{
  "n_experts": 20,
  "qk_norm": true,
  "max_seq_len": 1024
}
Below are experts of layer 7 (counted from 0) of a mixture-of-experts language model. Rows are named router (the router's row for the expert), up (a neuron's input weights, with its number), down (a neuron's output weights, with its number) and show model dimensions 0-95. Each number is 500 + 25 x the weight over its row's rms, rounded and kept within 0 to 999. Numbers have three digits each.
After each expert's rows: "gets" lists some tokens that make up at least twice as much of what it gets as of all text. This comes from a sample of Wikipedia text that the model never trained on. Tokens count by the router's weight.

# expert 8
router:487496505507474494498512502519444533496505533508506490528523493495515477504519516521508527487524470471514478447480467499499481506485478512499517498494507471524497534520561486512481536510499507508481492475482461535475507492484508486477564457482468525509510500481490513501455535475503477517
up22:477496492450484492514504556490519511492505523537534502481485460471528539518538483516538491484537430514505519488495468465461471494498511515504526480499487500478477474525507521519534482490520483533495458484514499515500481548468456490503517497485501470544515475490491498505517545495508499482
down22:542533450479490499486451483525487524495528507513499501445535520510526549479495478476542505493506498535514501498512511503490498519477504504464511497513508515497502504529506516466497471490481495560522520519481502482556542494531491502513458491472492532506511496484512481502483521468508475472
up23:501527521473525513530509525497502487453526473510519487510502510487494514486489546542507498524529515497523505488519501531494518530496460490491520490529489465494495463480500484541465543516508484506514488471500518459507507559514537475540519533466489501485469524491493491494505502511509431525
down23:477521460481473515532502498498465490519508544501444501532485510497536523499499475529532562517483512521510487493523499499468492541498512471553533477525549532500502528474496508526489470511498487521533481504491499494538411498482488545526502483471483532463488538499471490522501466512511483492
up24:483504505547536471512478537480468493509481519501501482521518539476488490576524510532498512480499533512481516527508518472530496492486494545475510495513491488486463509488496483467473512475503504521496567488505478498491503517525534482483461505487449509499548509524500507490506518503496478467
down24:551528481523464495438515485470506466565521524499564514516493517509477484538498479523468522487494486486547488488511516512491530539496546481499530459492510461490538510522549485479519464510479507495503504546511500528494466482544468518482546492515464494522510497479524454485523470500518515491
up25:508529465475502480460508514534477510496471546508500463489514532498545486496493527524498509481497454515490541472519456537423485458469506494450486481509514513505488526498477472497523506455500501506493507494542477481448521477500517502480482552491501523513513493562506521463453508514483525476
down25:497524485481458517469435515499473443498458517504467475483443476490478441499538497509524498514495532484494508524500485440543508500506468514471482482503500503454521480422499554530515505486493483477529488488504515529534510477462533463497543503488501526482466501480481466489477492480460498518
up26:548462485467451461499498491539510485564543472484478446513483495466497464499482508528487516464510510474514557499513534462429508528535489479515458528476503476480489479497504487474503505477538465510499533491464499534504511459530518500513489490511453470521521475476503488527498494543515535510
down26:469480469511510488518489484492537508526538489498480524514465445498554547537523529509475520517509495489510523527475494461493425506534510504519507480521488492501511518498482492476465544477501532504514464499495482554462521488562465498532498530522481447506499520536492484503466479485520531522
up27:491453527501497491507503482536477562534482525481517490495492473525490480507471516485541505433493538499556494478475511501499497508509461520495472520470487498487468527505484479516480524520511480457501536487470517522521551519545509496526484519486509498521478484508474510488507532499497482471
down27:502495525518519527516543503451495532485492529478487537522475497474514499451500489494480512498478496526502510497524508529538488501476500497513492510481513447475517505519483489527490508510525533501474568513512502496523527484518519459536537506517474543509496494490452464456473528463516504514
up28:474484483498475516471521540527483503508495487505507505517487501529521486507493536463507512479461488501522531519520473521452518463525491489522525511521514499504514518516475480493464499483492469469530527511517497506477549534559501508508556486465513483498495492472548526469477491534529494525
down28:532487473500471483469518524500514464541489440465483499499504520501522469478482510498483507484559503523467492476478483479461491515497544511476512482469507511529504497514495476535523471507474488479435557536519520500462498502473483510508494488496517516510514491522519489488502513531488504467
up29:470546452496449477530520532526476534460487518525530474513490447546529538490514522525492499505518546465452508511491538515513486458525497514495490498497561495477503502488476506496526542489521541495476560487520543504493501474486528525468484525511439490493482484509499481494507534482541494489
down29:451449528475507498525494526523513505505498501528509524475443492492471513540509498488495481485518522501488513487525497489508470516484534517514538498494474486507461550529526475496513489508537476465509503503481460540511507493514509478531505493425536488521475501529466455457523487489467456457
gets: "s", " he", " who", "e", " she", " He"

# expert 9
router:450496536544490504526534492535503567484463472510514521509532494518516459469510487525519497504476505460510502505469507514502500513527519512537472490489463516509496552526493504489451500508561497501502459470481502488497518488510516471478536490491495487482519516522473509523494491496530497538
up0:522488500500514475538482516503501549497488550507504504463507527526492511551472479507516512443511497505539473474477562513485506516504493499479480484518488500565539526548508481495459516487510451509475448470506585503484549488532488499496506527475476515478510466486475493482505491500512486533
down0:458542500503443488489473425531479506492467482501441565482509485508495484496540493511491551464513494525515491508532536481501490529500485505469508477496502517489560511501487485525510519509520497518464485492552498519516488537491512542481475548510491490490524525534484472509481520500458487510
up1:532547512486516468521480492497492477492468530473506484495532498448515501466501529490505491466468503506520492513469524490455497509424494508528531502550479556469486498548491484472486527508535546512502454483529487455497456523488540476488469526509525475459529483483537501458479497512517482502
down1:526532550504526467536488480510467487502477495512475460506470494477470501470465484517452523506482543500495473503478499516500521501513478493508490465533504548515481538444470518463485484489498431512450507536499554487542491508500503492492472521452464456524459450546529447506479494511511517508
up2:481523535501470485485496526496529520477506506487515505508499483478499506460461475495508513499475529521516507478481506523517499459523501539560545513522481448497499520507451505494484506522524499490492505493507550534517459530501494508467482497533518488485460483530460489529498536498497480511
down2:435523496501500526502513512487548496509475533493497474505441478491510490480492448518515522496490498483535502531509474548530510493479530554488484509482503486528556506525522514503524475466521532498499493456534504458527489476472532484514483481522480548527540534463521526466521519491494475507
up3:500463515495530510528469488504482511503521518527496454525474499513493506495511471480511438487559453469513500515522478503500522464513506501491501485497456466490526499541499533448541517544491512484478529505518496493549482510492488455499480529489499510486501457496483537510494482496496490477
down3:479503487469494492509490509527508492470502498514532490461532523498529510499484529560512524491519480515508536503482508507517479480483512493532516488531489522513521484492524536541486513480528500525509498468485490554446484471464475502475525484500495508529527487523490451523544497511457451519
up4:468509507528520515517503468484496496478518480483502468501509463498480490488540493497511508488486483508489479529464450510524534514448518521474498490510486515493518528469486535472455474499537520503504488499480530486488526512536433537516510537482547487467488488530558459495541490499509470524
down4:564452491500521502504461491553508504500511501484487515518523488481519513506516505525510485515523472535469458526514466478498482452505506490459470510503556493439518490466536529506463480454534489527484556551505472484463453504489521523539463452536469449518508531461486550526542479509497516493
up5:495481474515510511493491524510478521467507452498493495497459516507496513480480519490505477467492471494508511525504457476483502510520521492492480457446469506471497552495545504519488503487509517575501481493491539498514485467512514507506509504490470533521486483535487503559450456509480500533
down5:510468492545483488518474516494486524503519539530501466487478513484483542518512459541508457480505502499487471434518515493438488522544504467481510526526511494504525521471486525546505494497491472534497483505550486501520478526502512499541527508481491511529480471511456488460477476521517477535
up6:507488527527510517515536523520522525528484462458483533524548504530462484472531425517504506495538556466478521484486530533479487462522465481493462472508474491519485466519525507502497497544542535464503508486479521500470483485516530471513459508529499469487474485486503499522490490485496560500
down6:484532461521512521491474475529526455507538507487500510497483434492508477520481480511484513479489509496479436570487514517474485494486519505500522529514470510494451468432487526487524498471528489481494527477516482469509518518480496499502501549473490517510540532497510516498525490517496460503
up7:511541495494467506463469519466487507500505467453492487479492490491538504475468482528473483497515508479496504519481515464511509513437500516529508475504541476476449455505477482509491556508476504527491494516497453538492498443522473498463492499479513527489481514508510516533486514510522511465
down7:488466494510502515509512546527507478505501491532483519532507511476472441439472474497482512522519524491506476506499478501461525525502504458488456541543510511506495481523512457437458488473481509533508479534455480500505478497454499468486474498504462495487491473457499498480503539490508504498
gets: " 0", " ", " 1", " —", " 2", " 4"

# expert 4
router:495500502481502494542501501521476500488515480504492494502450450460472519491476483511533435520477516446495464497459479486521537481515533499536542506517514515507500543517537457494449500490495511513491501500500448515474491464495515472496490498476477542498536480502427493512467459463534493500
up22:510513545500511523512522521501527548488504481466516493510476494490530481499486465508458527511462485554517461465518485553505501453537518512476484499523473525463488493553524522514482514528478511532533488497523495485534545509529544497462514470512484487491469457547511508523511473481523517500
down22:457476506516477471496507478483502519509525494508511495497521497519493452502517492496522533460483517493503478446518514503505546490538471518511472527499499455547485520469488531494529524503488483557502499540474464504515515508536492525488495453471503491540562470492485462486459478504540505497
up23:534515485473504465500515514528524477510483497480478467516493494481512495485466487506494482533524478505518511520526506493492530530477495524490496543468509527575494453517490467498516537500474502474481460497474505518471468514454474487516492511520495454525530471491512496448481489502529540523
down23:501499513505519475477519458509501506551524542501516493516497502535513504536470549526537475488486476497495543487480497507491495481468540500449465525465526464526524486494496509507479487511480521548481459534511526481466508508463474514497460476488508487478515522443471467507502471449474499516
up24:449530503486519473494440494528465472485502477511497513492486465485551497486508483529498466523526485505459531502497546497516539529524503534493499504514472506469508485505520501518530517538524510511507495505479459482504546491451501482482460481441529498498518492492477505496471512483551460447
down24:482514485481441505523496516504515480509468516504476503462492514524496500471521460510492476502519501515488511515506486486526504524431475537513505481518525495433506496478474434460487523493470568505512514491507472513491499497457535493460480499449496482471481521522459497489426460487487504480
up25:506490509491528513530517496506528553495482519543517502512517525460468473540470527519502463479444510522523497501474539481497499433487484482498482511516504522469529505518552479560468473478495490500495478529499484485492488502507485506500523519475515497460506490522501499539461521523506517505
down25:503463506485516557508474492523493533504523523482480472506522516542517493550477496506508523476499509512518493490545459460497488523506500535499513480515522508494512486505462490546510479476470532504510510522529496490498472498472509513501509448508468561510479438503506568494530553483503512510
up26:463505516547438511509505486447514513521491527489521524492515515488497512529524544479504430546508530475551456514488482544499463500551519509508473520474456508466565512495506512482509541454525502556497514507496481490511537499517511546513492517515481522503508454510471487517435508475515532499
down26:514495475509476507533461484514490527489542468504479532480524500495494539487506517486502511462487512501519515453515516507505526502463487516486444546474524481522507457512492504541458495526502510486467451496509521456473439503514506472506514501542468499527487498452458458506499504471515487511
up27:480515526521501532526518523527495548487507506476483533530491463462495529508514530469486495496507505487520491492528490462471492512505498481526516482520513561535510479515513500455516522489499509516492477505525437495497466537537503513574503470513506508499480529502518491454497484508487510480
down27:456502467555485505489519503442463466518517507508469472486528509512519497496437520447500471502530487524501510486519505521471509512486476510476486512508503502501507503530532517498510491510502492460513480473463498516474511489529502463531487497535518506489476467485473468449482486502554522548
up28:483502524505437453539507518548506495523498491478507513469467474524454465515526477555496498483484510486496534503513491510475548523472519451483476463477489540500466459530482490530459470504493536524513524460520483505506474554492505481489490483511498486490522498493499495516502498500476496470
down28:479523495531503481524511476524553486524501524529459492489508509535528523565546509499474470560470488494543497487496505471494508469499480524508460489516523450469518462558510473504470492517464542499489500461456515513512490513495482499491489521538511480459470507474496495487511507511457504472
up29:467508515472520500529490553563491455509537501498531484515498487513544477483484498514514476496523513476503521482484510510494497469462468551539485417469482476515456514484504526523496461493516488499483447461473478475485496495487489488541497526514478517482500485564496522493501545520490478516
down29:472503480470517470523498540486486467539492529513523509468512463464556488530508484491486475564503533479515527503505557488486512486493510508524535506476514514501518501479491489537486487510505494498502501533516507508478504486510504476507484472468516477485502518540510564487509491529485559487
gets: ".", " \"", " at", " John", " William", " George"

# expert 1
router:489500523505463499521488505502463526459504509511503499502500472494483496480492466486451525505503502498435485487493504500489525506530541491506511527516475488473575518555512479496508476505447483493508482492433498492476486516499539513499517520506477463556510520536523509498499488485532539493
up0:517518467501493479483499499511463523493507483491560511504509507483505496491479474470520502498505548498502472462489493527489558478529492472530509507530509570477502534500485502513499480482503512530516494479469504465524431510484519521515469511504523493530523492531521510492533514514532497477
down0:471477528471493517485527501480540497516481529530526490503537483486499536475509469494509548472506458493475492513538483522480551537511518520496511438475513493523488476494521512456499495490472512505506481513486519514523466455511471490470495546438498504510472471496520511531489495504477530495
up1:461483517498501477501507487518473504533515532545537489505490529499484492498467531565507501520482496527503470508465554481475534490477511481479486491489541524487502496501483527515481510559480483489488495498467516477550533507506497480488409505552500514492475532515550454492514531524516535473
down1:468533480463465525456476518507499504562473490504491501508518533480488493509540502535521488490490495530541520498503492480507535481451469486505522443532479542495510492477508486497471512491466502521502527466533512460502526455529534503467503501505524520503468521476513475517488504499524547506
up2:505549499499509487523484515471501490508460473498488504532460544497511485475521492470502506508483480546448492500514474494474536493513518517532490493463501537530509510467488475518482522570474517476462508443477474537474540508538487517467550497575480486473478517517500455491486555510512434472
down2:515511490494478502496511501497498498495485478494481500570478512480505503476536489517445506484479514518474477488465492506542471513500453476508463429493479480452496497490484476501491525485492490541532488497479489467491534499499486530541508450514485526512488462495528491480503501522486510518
up3:530504477492492497542502526466456508508532514514504504542493493509504447477498478517465480447495519495485507503528522511527484521541538501502538507437478480492533505499493523497497464520481522481542510526506484489519472457526494486511491509542492503537469489517479517496528480513502478533
down3:502476525501510513528504500501525476510440452456521461508473489517531540529492479546478456506535482484476481511455488512481483496505457443524501538495512489506474508474479522528531444487497486451509509499530441494509508511514434490505487504430500471486474517471545498515499496494513505467
up4:518509497524493498492463477484443520536496478475541579466478466465493494490480485492473517481512502490479493459523496495493525533502510517506474493517482483521532542532523495515550523492468480520518519462445489507472525491493509531514499474525460463525446525488516524490495534574514530465
down4:506488502496521526463440548522450471514506511506527468510532486510485526487491490511494492525503518467470519477491500531537462488513515525521521515540507484461440493529498506526489487521492518527503528487466495471494484498473477438569505539514500505454512533475478523438513473518510479487
up5:495480454513479540482485529576469456528524510491523498478542553486504480506477497501506562525476465485507487474497533485510544513468461539489528497491510479517491503522464462514477489524520512513536467514480534472536466518514497479527535472497509461517489473520454523534507450549534523544
down5:502495477515459486506459473458521454490504457560437517483499493501517528498549542507480536491511549486515493498452536493498508512511512512499483487509518534506511515477485455503495483508506458513512542486484505486498490507456503494519514503463488475541468430462528491530495471487507498515
up6:497442535492485504469536465487523483510495495526532541478480466496499493546524496510493488484524514488439528498505524472474559473512490513502528487537493507464539483524495494463491497440478497469499508496502523515525513513479495450460494504504497494518523478499451493470498526505535487507
down6:458495527511523554444502487498515488494524492514497491524507501485512521510528517505508446470516522451511507504488512521518504482539538511536535495470543443457519479515490492506538522491472540541504492465497517546512532483483510504501527516475494491523522498512494500519452532469483460523
up7:516493465502501437525490490462502478504503497470544501489503499530508507539502507460458540439487500493483485521521498523501554475525518487497521539497506489536490487512496528472504521488481517484476479478511525457465513521468490478504516556522506476521536470473512537494510545528525530458
down7:492485452502522531508510473475505481465501506484536510543527464494516477473497542483464480458484502448492495510469516498507511526481498491486519563518495440504445510495499506489481517449505480478479528488469520474481514502545499470467536515491470524508484510501483512492513484530493483476
gets: " of", " and", ",", " to", " a", " that"

# expert 6
router:474498497442452521508501482492466484503469469525554484536471505504458507510527459522465513464456517545474537504521473485513524474465550484543508533531496495483524510520517480533472526518505489488505504486458515481450503558533508513517485498516498493528533516480484500535477484507512548481
up0:487476504511466535537472543472528517470497515426516484558510484483509541530553503497500504469535501501540540520510450476508501499503511427484508516484487549508481464505454483508467506542532514495488483535507490483472457511532516488501454498542492485511523471486533472506515492484532498497
down0:478517482477493493472529505496525517514527507515528458492492486497478533496542493491451521495469504491496522490510463457521581476484530511531474450494481471480515515493508534463501490517514494511507497494503488532472495483517488466467484497493488499529490467470488511466476532467473485457
up1:478522545506449515480526490512518541472488496452527525507487498488498529504517530458513531521503497523521479485473511454529544477535524492497513511481486519497508461454519520520530480526521501513510479520518526529504508522511479514503440496528504549506515524449470484492475486510504462488
down1:478476487496503480498501473550513450457516491499535486546531521525511450492485510513522487556505469520506495516505496512498493473484469467484508505487526507488507471493497517550504482509515490515528532549527483458492515504512475497531486508524470529499482520470517482493495488555511469486
up2:492507455548490493504492502518403521504508516550480505500520518496499468509542505488473496482476498539483476542503513522493490537451480487498524480525489511488501509514454501490522522528507512529502541472515522501497478545509477533507506504528522492513507513499510531493502475449453489502
down2:495472481528525507501480477515501494481503495495521524538480502449515517475514453474489507506509507467466534432516500507468467547479516527458507489566491505505472506514523504515492488532515500546503500506475485502448500486491473497518502486485533462501514528454521491465470521513503512493
up3:478497483500496496496499537506517447521531508503521504499478539513479487494484501521515496457462506465481475475536518481520509445476532516520493526451449501498548532502498499528525518527443489504542517481523465521495475465500501526490505501466521491479509487511505492496472536489486523510
down3:501488481475477526501497505488489562515524501511512541493445494446519478524486450507546495499476518516463579526530510502501509489523463473524541466492522445498536504469519554463530485487474498477487516509539517519493483501479512478502519527518494507486521519480490490558511476520478515512
up4:544502477519495471485487532484529516522516524503495479510447506479528487506508509504532489504558529502464516459569498536457515509498520519482496500472486531488538460511539528503474499451489507538475479494480502518482471494534461537530454516518487468503510494519482541483536534476481537517
down4:517523514520468524530457512482498512496504530518490542499480507512479538514522476502504493476527502485528501495446499470468501468480508520499477516514519509494535513480526466486491499509478487541553512511531457477433514493504537497489498457470443522523505531501523523504480489505506448540
up5:533466506494455492485453498485501510532518482494508475525510492535499472504465471469496481473492506494490526470505517496502493495527505484483516520513482504523512482537504484537471512480485509481482502486513533487484531537510483466505507452492467518521498473462504525498487543517505509556
down5:478483488470501508494499482481535497446531502495513511532486498515443527509505490503473512505500504515502498488504480491491489477452508485489462526499467530527497528535492494448501511485532508526517496518509482486509460536526538463520498496538487506464490524531531487481490507507486509444
up6:469484479530470522487495551548460516453469529470532526484452513553494445485466495507458516497492491558504514482512524479464479480483498469499543502538507513467478504465508482510532510514543499494471494510481522489497514498507494447506462476492461460476479461466492506478491508489502480532
down6:513530469493512500513484491502430522544449512519516457489462502497553482489522504513489519474544483498476494492443530486534471484534519473525524445530525461492518508497540524501518471518516543504559534473526479479502557465481474506484511476522471513493479542513517509496537520517534480523
up7:506511498525480473538495534492516534457505495554513497470481515468528515498542467495546521524495499500497504514507508512511523509486477468493473507533496540494532480520454457496468462502488485511526534556528534513538493520488488528502519524521521496517521503543501548510544496527532513491
down7:497492499528484469551508496500550496520484518522484507494480500517482534485512462484516552488497487461498486502523483496519479503514462523516473494542514508506480491485493471453506500444501499480488513500493503478484531544505513469486503535459515503460526473530502525491519555490512474514
gets: ",", " a", " and", " in", " this", " his"

# expert 5
router:519497522516501525494528537482526493499549501517539478534472507500511490480493485481452473495501473491511481500477489500482538487483543512494539522492502521516509491520536525489488461470494458517464501500519474540492506498512516483565496539531481517476525465489487465508533466479515508455
up0:498465481536467470511504522511490461501465460519488513529513481483483564502521464508531469495498469507447485507499533467459493494494494505551516476512547463495477523478493486508499504504495506472470479507471505530541532509497513522475504500556520530522451500489451505523502538469530486498
down0:529499482513471487540453576501481459503473490510518480508458528484499522472506490527504518494542464517514487502528475538510484488485515498490482554473494517509523484508475489512482544461484504513492486468507524510487514482482478524470494505466448498484506552513509494490507530473534513494
up1:466504516539461470539504528470533538497500550535492495492470508452463507477491509491476489532496466429507517503484547518531514508484491483476511520497494526449491507542479499461507490480504445456507500531472476490519464471503520565468481517533508478527559465513505483538503514517494473478
down1:450518501495474486504489500507489548489477498460505516457489474483451481473502506493483497495487507479523524487492451489492505480504519481482485554522484522515515483510522477472550509515477515523513509494514510509537506491522546483512490525479503501571515514488462518511523501501450482471
up2:490484465528515508466481508464500568534465477471507533461511542494530543486522492477477492507522510482503462491481522472521501518479494500475522481516504530506487502476511512506481532493496481514534512492467503507466493480513502527459501475493559467532519454532499492458511542478483477535
down2:575492525514482532489481503548512522485530515454517503457512475499527547440467487503523515514471462505517521530501521500475526525467547500477483471500449487511490485539492519505508491498492481489463499538477507531520468504518510474528541510503507502511468515486513484501522508468516550503
up3:513542449565472526489452496531535501537523505492481478500483492521485484500464436511490497506518471465456538504507503503479483517454495506493531493543489482452522512490513529509507500507508493510502486471533482512437505516533474523509500522498476463490499474495507488510511513520535458541
down3:498519555518501517505489512520498506508464495464486473473480515458509491492495492482522493487535506501501465473527510471505475484479530501525482495511454499537520450463484501504525516482506517462453477468509475514513466500499481510451518483502510515465533533541483497481494502501542496514
up4:477500476458513526485481491519516519487511474541518594515494513500467492527557487516557496542504526490526502530502468485520514553479489500479519530521445518511522474541491537467517499493502488519481479492455496473475504512482515551549503513520493494549505495534509504495490549477496485518
down4:471485520505510487517524498447455510490533509524506499517554496463483505547519526501518489472510557482514566483507503485499522495498479490528471482486501498505494532498488517520483468507477520513485511489496447520476512466486506475487510498530547483459478512498511478510510478513510490527
up5:531481509579455520499424529513518502491559495527537460548478524477535483482473493463513472458507468477509515535492509509505486510464488502513505530501447494510490511494546481543483455512478477523485481508511474519517473537502528520487530483517492485483511475494482499504551508470516533554
down5:515520514539495499504482510496473540491444497503506485478485455487476500514520489511529522483504458521495506501494517505529469506476476484543501493517506473512530521474540487525485520508448471511501488507477518469487476465512505493557514499495521495522539542516500505485445457494485541516
up6:520518514499484463470478479525525492454524459448487487425490509494520488470511484505522484509502473447511503518508469496517525552490521501486458478533490474495487468486472550490476525548521501528545519490448522517511479525523504500547498511479467497496491452510514528463479491470517496469
down6:536530536475496489500523456523507494507513494512500488484492470518497513476533503506531514565480467506471552549510452491491528509496504471487473491509531500460510480523466504483514530494502492467558531469447495497481522504525450523496516482511483501516514512495485536504518498491545494525
up7:498522503515478455492510489557519439471478484481541485514511487504537502499517507506490483458458502509476462498470551470504511503478514528478528498515475513487534459514502496530554504528497512522523523484503458495488522499530510511509472481513488536532491461507477484501551432477503504488
down7:490512502488475453514517481507527452477522476493482526500464479518452446481506516512533510493484505511492485481491505483520509491464524522486485545526521491501539486508484485501452500518485541515503508501484499500529475477501483466519514499485510505476478503536474472495521506490496477504
gets: ",", "N", ":", " January", " March", " May"

# expert 14
router:522542516488486550488509541509505540453514485537492496556548478515482508491495493491491493485498494473530481444507472502498498466517516529521478492477494508498531473553521482541491518545471485480499466499463488509474462539525513465458489449487513520505527505489506502501522513500514524500
up0:469483557464505492493481506462495567488481518489442486544527523502470517543474517512478486525472524481549480477481489501462536515501497461523534462513496539502520502516536505519494504505550521455481492478450501527495510542480521444508477484480515469446492516516538476549501488475467471501
down0:579487488547503505461536505452473493520509527517521502538512447502516504487478517508511452490526505503480520477475543513502526477506499500467472478509488491491489507493527509505464527505513500473519565529501489501472499506491509491493514522498489502461501504487495515485500480481484474477
up1:522477505469486466495521496509481524481478493514502562504453469508454527492488522511518473513518530455535515502498478548522534523552504506471487490510523506493496469470491482522506547447519495517521477483501475469521530510524503513497486482503471527509501492534477517499492479536514527497
down1:557519499496500516503487497489499519501501518522490505513492465516524495508489531498519488485493515472561524530525482505537512499463549495505491524527464527507505514454548502484485532466504457505483535499505498502493512483471464504509491528503531525491538512482476512529516479513502470488
up2:501502513494481460511500484481501501490485508500504431468528513520510505513491500484487530512537508477534455505486493472446489524501534492472447532475506510485464519512488536521462485528495493525496495491468563491477491546496483488473481478458534517471539529507477492462445464460524510503
down2:544555517545485509511480493479488516509511522498488506527513516485499532520471548527509527456507516463508488453518515535470515465445473531479460492519511513524459503523484467497500468463475506505551497544477471472539530526486486527523494463475524507525440505480531492494478513458503498455
up3:478514564490518538514492480491491524523485544484534512521516478497511485518522460463496458493515495518452467491501499514523496475477461533471437513503522512536483504548489466524504508510538482503484542489519559470536516516482442525463476517516489495516482531526486498479563541504502509488
down3:500511486554501512491485549480507525456524533531477487480538493488496490473500500539516488461470522497545493454519483488504497478481483541510491483497546478477503436478498525473462534518504452503469468502515532488506474497470510518540455519533460491524483449514433483483529494510498490483
up4:474503502453478485448489543495493506461506504496473558472548503521543467525518492469490555514485497530459485517515478513545532463500519502489473513485496499451512507505486487504534510505484478525511492503508473497429510488476518481500474511462520490522523476516511486478450471500502492522
down4:438485439486498456455522479547493488482526450529495499476523517480516477509536482466546522530516459490487517497545495512483502533523467505509515536454464519550521507495515499507517497474481458507520497453470520479532503502509532499522474500502509520514443521502503505570496520541514500511
up5:531533516468505536514514538530500478466490542508516490513469476468491519493493482528495542508508466500518492549474472521461453469486499472488491469493550464475504470489509468470546479541467501469525567521508483547512512503462483548500501488496509500536518508514531505490527523499476502516
down5:555483477504502505485510511492533492525499535553452503502478492483517466526482483503513516491477510523521466457492508467500454488551495475544460499519488481497499546517485521509517483485493476494483503487491515490545516438510497540550495531498489469479482472524513487503473523481507484474
up6:500468448509450485526500535486522484528488490502477527547487477499487507514457489515539492476493501469482521504495459470460505543503502455477506520485498547468483500467519522508503506517489453517494480480501490503517522520483491516527468449509539442526508453480470520532501487506479479472
down6:500557471512513530533534490523464521509469501484495530485488508467503463484486501467507493487542520506486529519474520512485515494495509503497507476411481513496479460527481514539473530491482514484508472499543528481503482527522468548487474493487470542496518485462490512430522513583522490444
up7:517498502480532505468507450484498506442520505484513473535498546519503510511515497483524477528481474513519479514499508484484508516530490514495523528498492540502482493529446483518492523567508462452502494488455494488506523505504563536492535458490460464513486484455446504519528542530501504473
down7:479510506500527486512449519499473503462518476529490515473485521513482509505554508500505521446520514493500516488485494497501489481495501495467480467511473519484482506515502440535484517554485504512488512504483452489478524457526484514483502547467500460525499507474465546456489511521491559465
gets: " was", " is", " were", " had", " has", " be"

# expert 12
router:461519478492425498553489482519438520497494487502526478503509482496496477462536495522464493525465509476431530538453526489467547520467507522538523512587482476513474548512496503484471518479522460530518499469506497508509527494504509456515514523529501484524536517543518503527460459510514522495
up0:479507523469485488502492504464503534516510531465535483533500519522493498509518513505483510489507510489462490465479546449473495509498467503543506485492483529496509533502511470458538526464518458482543490523472522544509452535497551516482536463520508505526492479490523500516510502543500508500
down0:475469500466504476507489550490468472497502471507484492504469501469476495488463495492542511546495480476488449505489509511500488441525489482483486456497529474496499515481511533470468498532514451492534486501480507471450475453467514513508483497470499490501494510487512516507475514501526523502
up1:455491523509487561479470540473455502517513503470514460485498483489499506443473488531484534509487468468514548485457522532490502526503506510471493495495536486477476533499496508488476477475533441536485486456487540497481487504501512494466509532492458509499523480544519498479505503511533491522
down1:471475482517513504506555459465495502529453511527501469517518443499514483505501488482521459495488467518480500491462517471459544519490484503497468471507517481498484489520482500503506519522497503493478513538508506477499482488513470526498532486453507484463458497501517493497447516506494524465
up2:492486518489504482520496533510499453464478483469490451491479514501506487528484470543528538516493530483510481548480489517497492512474518492506515537537484455481478492511502512470524543489523513503459531524478472512516518503571483490504525512484525532512529492492548494513492468523474506491
down2:500464468496529527489535526506489513493521448442505516476544512522514494525527499454501518537514536491531510478552500536504493480489463507452548511445497495485478485518485533513500552513490495493500524532466466572554493521458496477519464525460474509546508536460498490509457487532519503482
up3:502504513523522489520520492501472488470504458508483495503406489505492509477469471534529534478463479539494451532496514542516524507432497494502483490516525531552497489501466553501483544484513509513508509508501457482464491511469504514517485509512535471519473512491513506502546500501505492531
down3:480473505504520528489533522492536501533513473479517538473522536500503536516511498495480463470526499496461512431528503486501524542466472554513502517517478500505496491477508503538485500518461490455502474539530502525476506460512511511469526540500502482468500506459547504476512464496474511523
up4:545500483428496510539479522504533448496512462504481542532488492529472505504537476510487526516508458538528505478511512512497447522515524471505522538511521504476466524478528476530477499456504484528502502514502500526468533476506462487428442504497520490470500510484531503493499470539481526477
down4:451510493476500481495523501489457532499494544480495500489492478499552495444536478510503512528483527510483503531491510469503519506462504537456530475479521489456522560475494509489499507506510501531491493535489533468537488543496540497547494526530487510525494493516484513520489490481461432479
up5:508460507490478490524475503482488492476504527519475528482478479486512478518499545487471472494525483498476520496496513501530524541495508538481500528503478491528485485508518517422492543498518501509491473444483482488477493555488457519505517518486507522528487499471479505527514531476530527540
down5:508503459516518493452483512491454509475523479479478498522473484510499479513481500512522505492472508474526522490505523529522473497462474492511486489492472532542492521454468478522469507515487500493503472463471492506505522483482490513516539510443534510486553481504492515524561520518461488504
up6:469477538485431478522473475492489486492522512439490513509503517532529457491525488464522454521485509510502492521496516492495508514509480454526495504470496516528533571509514467474493467498521466488491521477508492463505509513544505483475499505445470457492513481555488495543512501474513563473
down6:511474497477516521500466492484508488473506453462528502469508472548507487465443537506503488501531532508495519501527487504498483494520501500489494461498534460503507507494520489487432454519497484530491503534494485472479535508476526491529519481478502518485483453514509482498480492498491496494
up7:461512508511497481478486477492505496482525534488545463498504515473479511532523512486509497568495491452505519487462494480498468493460511500462468524525521480503503541527497530494546493504513510505522476498536521494501518488459503463542456512504548490556569527515494527472524485488528519534
down7:518471453516511517484518528514525560469542523485481441487464524482461528492461545488508514519473491496483467511488485469498488522501505549472532465451507509515479508485510501510496492524476538460480533508478487470490494466444500474496455543497535524553530478475501555532506495489494504502
gets: " |", ".", "-", ":", " of", "|"